Weights of a small mixture-of-experts language model, trained from scratch on English Wikipedia.
Size: 11 layers, vocabulary 4096, 38.5M parameters.
Experts: 16 experts in each of 11 layers, 288 SwiGLU neurons an expert, 1 pick a token, a sigmoid router.
Training: a variant of SOAP for the experts, 399M tokens, 6134 steps.
Below are experts of layer 2 (counted from 0) of a mixture-of-experts language model. Rows are named router (the router's row for the expert), gate (a neuron's input weights, with its number), up (a neuron's input weights, with its number), down (a neuron's output weights, with its number) and show model dimensions 0-223. Each number is 128 + 24 x the weight over its row's rms, rounded and kept within 0 to 255. Numbers have three digits each.
Before each expert's rows: a language model's description of what the expert responds to; "comes after" lists some tokens at least twice as common just before its tokens as in all text. This comes from a sample of Wikipedia text that the model never trained on. Tokens count by the router's weight.

# expert 4
Capital initial letters. Single capital letter starting a name or word split into pieces, often after a table pipe or comma, e.g. N in Nolasco, Fowler, PSP.
comes after: " |", "-", " (", " \"", ",", ":"
router:111153145126155107087150169117075114075161100084110098141121104153123145132118134139107117093141118142144077106066086115076132097152144138150127105146114160187140079130139185082101143092137145148116114131084144166135153138124119157137148144146113124091112129132113143147122143122087143127133139122127137134133068128138142117156123130114132131120124144091142103130062138095103153118107137118112136067107130151160075165107117127112147119154108129106098118140091151123135145128109111161107110109126085133107112120170141120103081136122115118147106109136121096170169128150116147135117101142149146112140144107196142155142112125118128144136132096146177131099139100129140145116107
gate5:113139150138137136136107070139142158121129114162122135135109150151146113076124127148132118115137124139158131093088117133105145155097077107130087151129127108113154100119140123128147120131139144143127108149129112133153132125140119120125146119095157132140179136076130131151140135099174122117103165122139146131127083113105165126092120153169133113142104115108124144135137108168104129153125153120113165166138135150100135097116117149094099185164137206111168161134131135111174127140148129171125143110131162127109135122134114151131101114101166115151104063130118131111099067103139085094130118166132106159157108167160146145086085150121145142155176147138135076111101096105119111079119
up5:136146163116129137090161153091099176089171161132142097150087139101139098130105130156114161110112141114110099129112127131109133145125103108147131151113148152112145135085130154108121136111141152123118145128136124149156194150136131103128111112122109112155117098112129064162138122150112157146137140125150123123075121116134104164117083172148163145153098164131098097145141135111136106167110149123130131140142131151161197119133156109102107116100162121166163151145146192141078134144144131100094121102123166130107106128144123081115122162158099104139141110154114133132120065121114111085171152132134116161158164155134105122132142176108152091112109117118141122108135179117141148132119
down5:134119155156143123165114078140105112132125140074154128111093126109172165149121121170102133079164153112137148085138113139149154115150126157124100126111128104143103121142120146123115147101128120149139111133144120148125143125084133115111175150103130106151148110115115134121101136145138161146141161144148080104109122125139153103154090175124102134131146085119139171124143148141121080131133109131132102103132121152152133124107179063115183133127095077120144123129151117102104160201147132122078100123090103091099102174148119114095099152119103113132136088134120131109107132106125137133056136136119120137124134110120121109141113078104092076107148105131139147100115150136107109176128
gate6:107150111127160119134115130101146113132137168107129108123126121160134133149106131141178167123143100159109116096151129078137126080138140099153201096172123116127126134171147130094122111164086119097094110159122154124119150144118123146076065137134135141111136130122137149150132056151139127105153112118107140101145127098102116129154093119134129115106107160107130141142142112164139117108142127108111129182136161120132138137092135128142116166121146132093134104141106155094153124130111146168158124109126155112163090134094189105130143120115152134114124100114113163097111160074101152158112126130118138127136076124116102188144107148101076124127128162147078165102140110137123096128095
up6:158115121181101158133154158163104124096108103150115124144137120123116133135150150120113127151105173111178140135120141158144099151137107125113128140090123149102121135089108088176110128121139097137131150116147106148143094110140122081144162121123100127125116120113112089091108198135132125146143174121167072146150161154150143128117152125100101106155164115139105101121125145117114133146124115153137111106120126139121143125184118117119108137097101136139146132142153125137071123118151114112113133140174131151098153127149043115125120144115098099141154186131093129138111139164128075102126133111102086154078162149124118096136104077154178129136136136113165077163116131138130148119120
down6:073047151092157142158084163145118166134131128151131186116128158117124130120144122157121131140137147123131131138159110103075095100114144129156113149145159111140120133139119099113185106124126134120104124163116118164164122163150112131109128119146141153150138170117176124136154128112129115134134083057124127096128129100116143130120114139111133137089156106130103106165128119118113123104112192109128128135133149105131083133191166170157130063100109129156130085159126100109135144126116142115111084117125124094123126069118143116120152117130135143117145152113133141112138142147110135153135144154118126131097087095127184164115157148111090148113101149149111082110154112100127131120123

# expert 1
Noun after "the". Nouns and name words right after the, often sports or institution terms, such as tournament, season, University, United.
comes after: " the", " The", "The", " United", " a", "'s"
router:127081163127122125147084131114142130113092124125131156139131134116182137120097159140126125116101109174153154093121147128058105131136160109128166168148114154162169131100083110106127158098134129131149122119127103173126085102173108124130109114084136131127092104102175130093111136098145085150140132135113165148134096134111115139154166117134150153143124171085163084108100167136112128123115094161136084144107163140154132125199110143104122112176140126114126140112146111149119135141102102145109071124121145139124134138174152126159130127141103084115180110151159147124137110150124135134131168133143108152148139141144137161153102169127139131103095165123136149163136123095124110122129
gate5:170099092145141135139107096153113116106069112113096121122169143135126155131140072102138137127114154118076124156089109127140118089099122179176116112137125082090128104145170120121110160154106140121128175132168147158099125159181145101109138144095140129125132136107133138127097134119138085187106129080137167132129136149122140145101108128100127091101185130130130123102113135123067132127147111154142119116136138132135136165102151136131097102116110147094169147141112142098129131100128096145110134157126122100166104092118107159147127120077145130159110139096125124136120120135134122123120115120150111114141106138157103131115134128159143076136078082168128144091119113165089175099109
up5:124118117107113118133112114156121146119121101122137151113136163143055111074143144113109087121075139101150097084121131105108101113140181171103102143135160084157140153126161077148089133100153134117121071147144140114110117115180118141143124141119120107109126105133098140123114135123115126108161159134083157125175112157168117099121095077079140144123159124184106146109162158111069129103093106164128140106128136121145109130123145160108118136104177120121127103110120113116115100111130190152113129170105152155121131134130128170120153150142077140121119135088134140126147115128116145154142125119097117103116148140152147151137142133144147142111102111111116128123096097099117165080119
down5:163125093124148105109122134163129110121148109132101172104083131116105135144099138146155140137134113129153173105086168133110131096128125149121087149088188101100159135104172135192071100101120133149123143162123176105111128075116101175137162133124153108122105127125159118169140112115132107139101134096140159161112132140133117148106114115133111147121137122151128121128133136094140135142099146132083121178161147161123151133091103086137145081115136149163152164138130113176136111137147157132152139133101088109114109165124127150086183119099143132143125151090118160164130134077120147159128102125162118139108138138095135171155111122119109163081122107127159162119115118123126127141107
gate6:153124110129141147127137135139129132109101136126107104114118100122156141186104103110138142141146090105127109116126140082169111116153194137128136176104106123133101110166135128149115167147119134105122135118113126146107118084113161114110136137155146104153135159124107120153113149131133069135112115137133131147183126165131092105145144149149161130172137106126078137117124109084099133128130144110141098161121103196191131169142122151125068139155109146130095129139103146111146161153143111156095160140155114103130167124102126131107105155148144130108142123096124148117116172153121134078122155135116125065175134147172132135171155165132094094078096102107130128125125128163126116104149
up6:114144142119147141124119119141104116119124130108090112084097125106128166161120120127124127103127097113099130147119161088105126150128152148124110126092139132119148147144185113155122111091113117128099105115088104163125133078116160106118097106158111081147138148121127146123187123111134116105140135150146101155129099136137122128106179133131157157119148121136087142139151137124127137152138093097108054137158116145182129127121147169151072152141086115106073100122077196152137085134118102123115105089124107162126160133166106135119155145094153102107173139087149123128125136138084121125140141114106127113142124150166168133128105187116080092095091128115121130150125112128119114141137
down6:157134106106184101062098083120095111103142139138137113154092123156067122138090134114153109155081110115135160117146081143089119151119110127113103141114111097087084139105145097110102150108149151136136128146136157154109135124117132132078115115098137132138179132091147141094122129145153192108143130147123118133140127121137098118134116126094101098096114173112131138105142143167078119136154162134098130106154117133137127136136137074111118104087135152101091164090142117092078123147124135098086141136157147107116131121109110134121135165173151148122128137051143129116105149135126122076103170119176106105113129147130124149120130116139133148121119081127124135119149149130143141137122

# expert 14
Election tables and headers. Tokens in election result tables and infobox section markers, e.g. "=" headers, +/− swings, Votes, party names, Turn'out', hold.
comes after: " |", " |\n", "|", "\n\n", "0", " |\n\n"
router:092108167121120138081108131132136159134096102106121125131110137133165131149127182086098140156129137093159137127161099110099124146123122115112155183155112140135171106147150153103124078143164155182123112123120140164136109148158124149145145148130152170100120158125123116164087140139152106159105103120151123166143139125148126122139161128123111082074141109105144114094135153135115086106159147152160163098154144136125124091127034135095133093120124124137109156170114101153129124130137146111111144139118147085178117181163103127122113150141098103111125149157118130115088104125164132125111130138130138152119107133128105141105105137125184153126137115129130159102131083129111133182106
gate7:109095075133156120188151107116163093104148169135139119121117087139110104138123152138123154117155114134136143110107117124133098141138098128111131116102127143120139106165130130106129102145110148122154163145128174134114126141124139105140119122140153137123076158118183147137143091137102118134128086139126100097119114133132130136103188127148139149082170122138188143092066117075161134157098154162128111131152083112134123140130107082144122099143101106149110120110124116180087131147131090137123104127130118130120127113094132132096111107116160141101162141136134121125157133116146119106091185126119137163089152131136160144180165120147187115120128151152176100137115133125111191143091
up7:149188153091085107127129177125130134130115070146125123135124115142153100154079104146079135127133091143139181122134189117094132129132124128170134146104104105139101188141096128144130151108133101088087106144126139102136152145141123135104131140153158129150153101104136098123099141129115099145155127138103086138093110149151116115117100107135114115140068115099097095128107099135132118082146129137138113143152194184138114169157138123127127158147157135094164144100110144073135085108147120124131096114092122109103141117104115106126111101135115144099132087133143110150136148141141147143115125161134136096141143138126142129135071122127169164108133159126093131124172140114143100094161
down7:124093147117148128132162103136149120113075109129111109096100097137139144085148126101103125155150116125122113117136109136113132152107129131107123133103150186150158142115140133096127124159105126157115161138157126154135213123162180117138139175148107132122106171116123117134131116126125129158157143126128167149085100111119082096135106093098160125075121140149155099102148157132104136139098076116127124129137143157183153137144150168134099129127105176149086102138112106141101117116097115120134111165170149146085116152139123175108128110110127152114100100158128101093150128147131113182138109109128090100158137108146112094106156156111152113138102096169153123125168103144139108106159
gate8:094130187105147119121069164138147115067115101170124084158144144143170150142099088135126152096173083165130122181120090118114137089117148119104092144109124134119112122141141133139080153144096133090107107142110076082123125142146108132124094107152096102132140137115097117141148079132141167120141144142147120123124095138100176094095095128110134124132078111106137188165139131125109122102105157143125134134114115096146144145135117139151134129140091106127100119126125091164081133112133128116114127150111123096149107098127106126132138048114100131142137146165100076081121111138119138122096118104121110137110148144147123108104131108119093143103128120144136106093116120140146145115156
up8:108153127106145135169109139096171112123171146126132109121157141147152162087147129145140140090124105103120084162125087117098094143105133110155099066071089150118157102123141127115102166123107112134132190163137105122150090135149133084171114116107134105144151143137112106085097105175106114159100164148152130158149120142109139093129091138163102134111142140113150162129139119143111127129132155139075141130153095115141118157138199143112102126130157132121109116105148127087167124137158132133112118161103103123138146125141104138070138117112115105138149161191118149071102092126125128116095159134112160128125150132120101125132142097156118126165136111107127097093106120120146143121137
down8:144135114123074157123112135139111117130191118132154114074152140165123142103122144131162129126101142131063139187120101176160111140105101078107086146142115100118137109106132138145151105107122169101124112112136149125166149115143123118123161133140139086154145111144156132140123084139119109112163130162149136090118136121199118109138098168084111129109107108126122105126123128118119141131171168130143113110132117125158157133105100120115107138112105103099121129088124144133141167109121143101122155132125117072080153113108129178124120070072130129116136158110129120083121106119123114098141142092167150093166171119114185112135155121129091141099154111142128100140111146137131129126096

# expert 9
Year digit pairs. First digit pair of years and other numbers in dates, citations and tables, such as 19 in 1961, 20 in 2011, 16 in 168.
comes after: " ", " |", " (", "–", "|", " October"
router:156139192114121123163111175104147126108122141156154104122165120149118131140117135139146121174184154161116132148136112093082140100147147060109117108119154145114138115132160173115109161138090081117114133126118113151156151153133115158141140117153131138092118149126149177174158132118106138163160085132126145153142070080096155117156109128134148109130159147145132090150135107109144118137153077101150169120128145127136122129111133148146129106153124135137125116118125110163116086081130116127163113133155158107133144116101166065106135126136140087138110136088136121134128118140099133140169131116150094109117168110179130134172099166144136121140134116138152125138181156137111156170120
gate19:162083108132127145147118115088150135143113096084118100098085154137075146109124179143137121132130170129129133110129143132129140137134172128144096108080177183117102116125139145121115161175135106113113190100121114156132062130134109104128143108075105135128138101113126126107115126134133127136129139170119144172130153156150106162150115140124102179150132121129100143128160133142102156149093111145150126146156085157144133134120146136131091145155161147111130138122097132130122138159125117129105114157142143175109148119108129148105146179125124141165156173161112159125102129122149155165110071148124146133188108132080132112128134120140106120101100114087142111162109095142095162088135
up19:105103133128150131129156118148098101119107179093127167100126134133116123134143097085096165154125109152169158082108113171129183087113140127129100138133142123112125128107121135095153115119116178130094150134169172125142140098154139149127155124133148122122165135146118140179109135063106121112163098135152111142117098144111139176121091140126145151068090101160128100107122112117113138127126126160128123126123130137176132081125173151134102116132126147102129136114104149121114148122164142162112140180165131140118132146121110098166090150095109150163116126128144150121088126135122127145074084146120152094187097141121107128076136132130113121110145145143131142080125124171123145152173
down19:131123146126143143103119126151128088104132073124133160118153154159121097152112129143078131138126110160106139138123096113076136083094140138142164147114147128095121164146105166112106132159137129107111138125159101099154157116134115112143133099144158125099149092131131111135118096110128160096086100170125134155111149141105087137160124156105104153122136094192142115169142119119174083130104126131130139149143119116177116104144149125095106117157111093123102161115079145106161150165147108185147094149146139150136119144107167098110141146131097149133142129120067178078111097120164108155092081151146143124086146122104141088130112126134143113143145126164139133097121109134138150112106
gate20:138093121130152080135086109121144104141115130089123127141118133122098109182122100158099119110129132148146147123137208125103132144095114105089105135147093135120136131105157124179120119172167143136092160146126123149127129129123138121106132134147136132189117156140116138100160177131123138107112121184161156140112143114097103098118130144161160120112145116158140127098166166118101124101090096121110131137120135102131116115170181107175125137156138148104088066091099121136166138133102108125150144126174113091095105106132130111103162110136131156101125104107154095147134118142151142175140150136149132186155110157151153111133114135093132133153108138185142104111126155099152122143141
up20:139126128126154131110165128105153130146143130110106157161093127107090126108109125152128109082092136122135158085149153076163123107091140148100059176102147130112119114101160136097145098124163164169138135099134146112094107097161141136135144140101083157117094135105118113090149134114103113138119153140165147144138149154155120162100137097134197121133119082115118117112131131151131060120129111096109097124116136067127152132107143170135129108142112120086119109113144152107137128126140124155118144142162162094091110171128126107125159087149158101114138124110125095079135105125136108166106143122153156163116107110114148116132120139118096127150072159127123145152158115167114137099151
down20:109155148132184162135178140153166121122117141163105185132098132127105143146138097161131133145132169092143099111106110153150156139141161183119122103117134140095064174137133142114114104100169087153105071111162160118135122112126124124134115140138179141124141108110099141125151120171125108149113126133098171124128148128165155169144098112145124147149123134121112101135163108155140124124135124105113115130162123114123147094144125123135104147085118141143151120114099126130148100138162191142106103110089149157168155112096113130127118133111140128150083138136070176110150106116147138127111147126111139141111120163093103132147188079116115092162135132093131100154133130159148095129108